Weights of a small mixture-of-experts language model, trained from scratch on English Wikipedia: 32 experts in each of 7 layers, 96 squared ReLU neurons an expert.
Below are experts of layer 4 (counted from 0) of a mixture-of-experts language model. Rows are named router (the router's row for the expert), up (a neuron's input weights, with its number) and show model dimensions 40-79. Each number is 50 + 10 x the weight over its row's rms, rounded and kept within 0 to 99.
After each expert's rows: "comes after" lists some tokens at least twice as common just before its tokens as in all text; "gets" lists some tokens that make up at least twice as much of what it gets as of all text. This comes from a sample of Wikipedia text that the model never trained on. Tokens count by the router's weight.

# expert 2
router:62 61 45 44 61 80 35 42 49 58 54 70 42 37 49 53 37 66 60 40 45 69 36 54 58 53 57 53 57 55 41 30 56 49 60 53 42 55 55 41
up0:59 46 49 40 48 43 43 41 44 53 44 55 31 55 71 36 56 52 40 46 51 52 59 60 52 69 52 52 55 39 41 50 40 46 57 58 53 44 36 50
up1:38 55 43 54 51 52 47 47 47 38 44 52 44 44 28 49 55 61 54 42 67 65 45 65 49 45 44 41 58 38 53 45 30 61 50 61 60 50 49 44
up2:51 51 47 53 56 55 30 60 63 33 50 48 39 46 51 46 39 69 60 38 77 52 53 48 39 51 46 58 49 61 52 55 53 64 67 43 40 44 56 55
comes after: " ", ".", " (", "–", "1", "0"
gets: ".", "1", "2", "0", " ", "–"

# expert 18
router:56 41 48 47 46 46 59 50 45 33 48 45 52 37 69 49 44 59 45 53 52 47 37 28 42 54 59 49 56 56 60 50 76 40 40 44 44 38 75 44
up0:69 46 58 33 47 49 53 41 37 63 51 74 51 65 45 49 61 48 41 33 58 45 48 59 47 43 27 37 55 56 39 54 70 46 56 39 36 31 52 43
up1:55 68 44 47 42 52 54 61 55 30 48 52 67 49 42 60 49 53 50 40 55 46 49 55 40 54 52 41 57 35 69 39 38 42 51 62 45 57 51 45
up2:49 60 57 55 59 56 41 61 48 42 47 56 43 31 62 49 42 54 42 41 53 56 41 53 54 34 52 49 50 37 39 49 48 49 41 48 52 62 58 53
comes after: " |", ":", "|", ";", " (", " for"
gets: " ", " T", " L", "T", " D", " F"

# expert 21
router:63 62 52 62 65 37 60 39 39 51 57 53 37 42 60 35 55 49 47 50 52 50 54 46 48 55 41 49 72 57 40 60 61 59 59 41 75 48 47 46
up0:43 52 42 47 41 41 44 50 57 57 55 52 48 54 51 66 24 48 57 41 40 39 48 46 51 44 46 45 55 54 50 51 63 61 42 53 36 73 41 47
up1:39 44 32 52 54 65 31 36 53 60 24 54 51 51 47 58 59 60 65 38 57 46 49 36 45 37 52 39 55 40 68 56 51 69 32 39 55 62 56 41
up2:52 60 62 44 54 39 52 49 40 44 60 60 50 26 42 51 52 49 40 44 67 62 60 44 60 38 51 51 43 56 50 57 47 52 59 70 38 65 50 66
comes after: " of", " in", " the", " by", ")", " to"
gets: "\n", " |\n", ")\n", ".\n", "\n\n", " =\n\n"

# expert 14
router:39 50 41 67 50 71 49 40 46 53 49 58 55 29 60 49 39 60 49 45 51 57 44 37 62 51 65 36 51 57 49 24 41 66 58 46 65 53 52 47
up0:41 54 59 46 50 53 52 39 38 54 34 26 64 49 41 42 45 46 36 57 57 62 35 52 43 55 51 65 51 43 31 52 40 53 38 48 51 54 46 76
up1:59 34 50 42 60 46 50 46 38 53 55 41 54 57 36 37 49 50 33 55 52 42 66 56 32 54 37 55 40 31 37 46 58 59 36 23 54 46 47 57
up2:58 51 60 50 41 32 46 62 40 41 45 61 58 41 27 34 49 50 51 47 44 44 32 56 43 45 53 36 38 49 60 31 61 53 73 55 53 41 38 40
comes after: " |", ",", " ", "),", ";", ":"
gets: " ", "ia", "1", " England", " California", "6"

# expert 3
router:52 41 35 50 43 64 32 48 54 43 48 64 44 62 31 35 65 50 44 37 52 36 63 36 48 47 39 60 34 58 37 32 44 54 44 63 52 38 51 49
up0:62 33 57 50 56 58 56 30 46 45 53 54 30 49 60 44 35 66 45 41 36 71 46 48 42 51 57 67 51 52 49 64 56 65 33 48 49 71 62 53
up1:31 42 51 66 52 67 40 38 36 55 39 46 31 49 64 50 59 56 59 57 49 38 60 52 57 73 44 48 57 54 51 34 48 51 65 37 44 36 44 61
up2:57 44 50 45 49 34 38 51 67 49 52 59 59 55 49 53 42 48 58 48 78 43 44 47 42 52 64 36 55 50 39 50 37 46 69 40 42 50 61 48
comes after: " of", " in", " |\n", ".", " to", " for"
gets: " the", "'s", " The", " his", "The", "|"

# expert 15
router:58 60 33 51 51 61 35 44 40 60 41 66 43 46 49 32 47 26 58 40 49 56 72 57 34 37 42 63 29 51 54 48 60 41 69 52 48 49 54 57
up0:62 38 72 50 62 47 35 52 41 48 65 39 42 54 35 41 77 55 44 60 41 43 59 53 47 63 55 46 41 64 39 42 51 45 65 37 53 33 65 65
up1:53 44 61 36 48 76 35 53 54 49 56 61 41 60 64 58 45 36 66 40 67 53 58 43 58 56 38 65 57 41 54 51 46 53 49 33 51 57 50 56
up2:47 45 55 45 52 52 66 49 59 50 54 52 64 45 43 60 52 57 44 38 36 61 49 44 50 51 56 56 51 54 61 50 69 62 54 46 59 40 43 56
comes after: " a", " is", " with", " the", " in", " of"
gets: " a", " an", " the", " two", " ex", " s"

# expert 4
router:61 67 42 60 58 60 36 55 50 60 44 54 52 42 57 76 62 55 48 50 54 43 54 55 57 47 59 55 77 56 47 36 38 66 58 57 50 61 49 61
up0:37 63 37 56 46 41 43 36 52 58 40 44 66 54 56 40 73 36 33 30 32 49 61 47 39 49 46 47 44 35 36 61 66 63 43 49 47 40 43 57
up1:53 55 38 65 54 44 72 48 55 49 47 52 38 46 56 59 54 54 44 50 52 45 33 55 32 76 43 48 32 28 42 50 49 54 56 52 51 41 42 61
up2:37 44 31 54 67 49 57 32 70 62 62 59 42 38 37 60 62 40 44 48 45 51 51 47 48 61 31 39 45 47 66 54 45 45 58 42 36 38 63 55
comes after: " ", "\n", "201", "200", "202", "-"
gets: "-", "\n", "201", "6", " ", "200"

# expert 0
router:44 29 55 44 35 61 36 39 63 54 65 46 54 49 56 60 45 59 43 41 61 32 47 67 55 67 23 46 55 59 55 60 44 45 35 31 61 47 49 69
up0:52 70 45 72 44 62 59 47 56 55 46 49 43 36 33 46 66 46 67 54 52 52 45 34 68 44 50 41 46 35 51 46 54 49 55 60 64 46 47 56
up1:45 32 51 47 44 64 51 50 61 48 71 53 46 50 49 62 69 67 54 65 59 47 50 72 58 63 44 35 62 51 52 55 52 62 38 50 55 62 50 55
up2:31 58 71 29 38 47 54 68 55 62 37 38 40 67 49 46 51 42 56 55 55 38 38 60 39 58 44 58 58 47 64 60 45 39 43 53 50 56 51 51
comes after: ",", " and", "s", " |\n", " well", "ers"
gets: " and", ",", " or", " but", ";", " &"

# expert 27
router:71 44 60 35 54 63 55 53 54 37 62 45 40 32 41 37 44 32 61 66 64 62 40 55 59 39 61 54 47 43 45 47 54 38 38 60 61 47 38 52
up0:59 30 56 50 35 48 27 42 43 42 50 49 55 39 57 52 45 45 45 56 58 21 52 58 50 32 60 37 51 61 28 58 67 38 49 66 52 63 61 52
up1:46 45 70 56 37 62 45 42 56 60 44 60 57 46 48 48 44 41 43 64 62 54 44 53 53 60 60 45 46 47 62 32 48 38 51 67 50 55 54 41
up2:37 57 34 46 52 45 52 68 42 51 43 62 61 46 36 44 66 58 52 48 48 32 43 38 47 63 41 29 41 59 47 43 45 44 52 64 45 52 50 58
comes after: ".", ".\n\n", "\n\n", "==\n", ").", ".\n"
gets: ".\n\n", ".", "==", " In", "In", "-"

# expert 20
router:52 53 56 51 32 53 51 35 49 57 59 40 60 34 53 56 39 59 54 52 25 54 46 34 50 36 41 52 45 61 58 49 67 55 31 56 61 62 53 42
up0:48 31 52 73 43 60 65 49 41 64 55 44 42 47 43 38 51 58 53 50 53 52 60 57 44 59 27 68 38 23 36 41 46 50 46 33 52 49 44 59
up1:54 58 65 48 26 43 46 69 55 42 41 51 26 60 47 35 50 43 49 22 58 44 46 58 43 62 43 38 52 49 56 52 68 65 38 56 61 57 47 38
up2:45 40 55 32 76 60 50 30 40 49 61 48 62 43 54 48 64 59 55 71 56 50 43 52 51 44 59 44 52 45 59 49 39 48 38 56 52 39 59 59
comes after: " |", " ", "0", ";", "1", "%"
gets: " |", " ", " |\n", "0", ";", "%"

# expert 12
router:51 59 42 33 37 39 45 52 37 58 46 62 52 63 32 52 49 38 43 39 39 54 48 64 30 53 24 38 44 55 46 44 54 54 43 47 36 35 58 40
up0:52 56 44 49 50 36 46 64 37 54 55 40 64 54 43 40 65 39 37 67 33 56 61 42 51 43 59 37 61 39 46 33 56 56 57 50 53 47 36 55
up1:45 43 56 48 53 46 69 45 56 47 43 51 59 57 51 49 66 29 39 66 49 37 56 42 38 59 55 37 48 61 66 61 69 61 36 58 37 59 47 50
up2:36 48 44 52 57 28 55 47 59 46 48 56 66 38 71 53 61 59 38 56 57 43 51 53 62 52 60 50 39 50 43 44 42 47 62 54 23 39 67 66
comes after: " ", " the", " a", " first", " his", " two"
gets: "th", " first", " two", " one", " second", " three"

# expert 24
router:51 72 69 61 40 47 33 45 23 56 49 53 42 49 53 40 54 59 45 42 48 58 53 62 67 59 64 73 61 50 49 47 67 49 54 60 50 46 35 49
up0:36 45 58 51 58 40 41 38 43 52 41 51 52 48 47 59 56 61 48 63 44 67 52 65 49 52 47 59 45 34 45 41 25 54 35 70 36 65 48 54
up1:30 49 52 39 53 54 43 34 54 59 53 50 34 54 46 46 60 47 36 49 68 55 49 60 29 50 47 53 47 52 60 41 22 55 51 62 45 51 62 57
up2:61 45 66 49 31 43 58 43 40 45 58 73 45 34 69 49 35 59 48 65 50 70 58 65 58 51 47 51 38 62 58 61 57 39 43 59 50 65 63 71
comes after: " the", " in", " was", " is", " to", " w"
gets: " w", " h", " f", " years", " part", " end"

# expert 9
router:33 56 53 46 69 47 53 53 50 60 39 40 48 45 55 70 53 58 23 55 60 48 58 65 39 56 40 66 53 63 53 42 41 57 42 61 51 46 38 50
up0:35 61 52 57 44 47 53 59 50 31 39 60 51 29 41 56 64 62 56 43 49 47 52 59 51 66 47 52 59 49 72 49 43 55 57 50 63 49 62 45
up1:57 49 42 72 49 43 63 51 35 59 46 61 54 44 54 48 63 74 51 62 43 41 40 65 44 53 43 67 42 59 48 20 53 53 64 61 42 47 66 63
up2:46 61 51 63 41 58 46 57 49 40 53 45 46 48 55 44 52 47 37 54 48 47 52 47 58 63 54 54 39 41 54 58 59 67 53 63 44 40 42 47
comes after: "-", "\n", " |", "|", " •", ")\n"
gets: "-", " |", ":", "\n", " |\n", " by"

# expert 26
router:61 43 33 43 45 45 58 64 52 62 53 43 49 66 66 40 54 50 45 58 45 60 51 38 61 58 42 54 51 48 45 69 34 57 49 56 47 69 36 35
up0:57 55 53 41 49 60 24 46 49 32 49 67 31 49 48 52 34 58 62 48 47 57 44 61 40 56 49 55 39 58 41 52 44 54 47 23 59 58 45 54
up1:43 49 59 26 44 48 62 57 43 54 61 59 59 45 32 45 37 60 44 58 39 43 23 46 60 59 33 57 33 42 38 55 56 29 49 75 59 48 40 64
up2:48 51 64 43 51 47 52 54 65 64 65 66 52 44 58 39 52 53 56 48 67 48 60 55 66 63 50 62 55 52 53 42 42 30 61 54 46 51 37 43
comes after: ")", "\n", " |\n", "1", "\n\n", "2"
gets: " |", ":", "-", "=", "|", ";"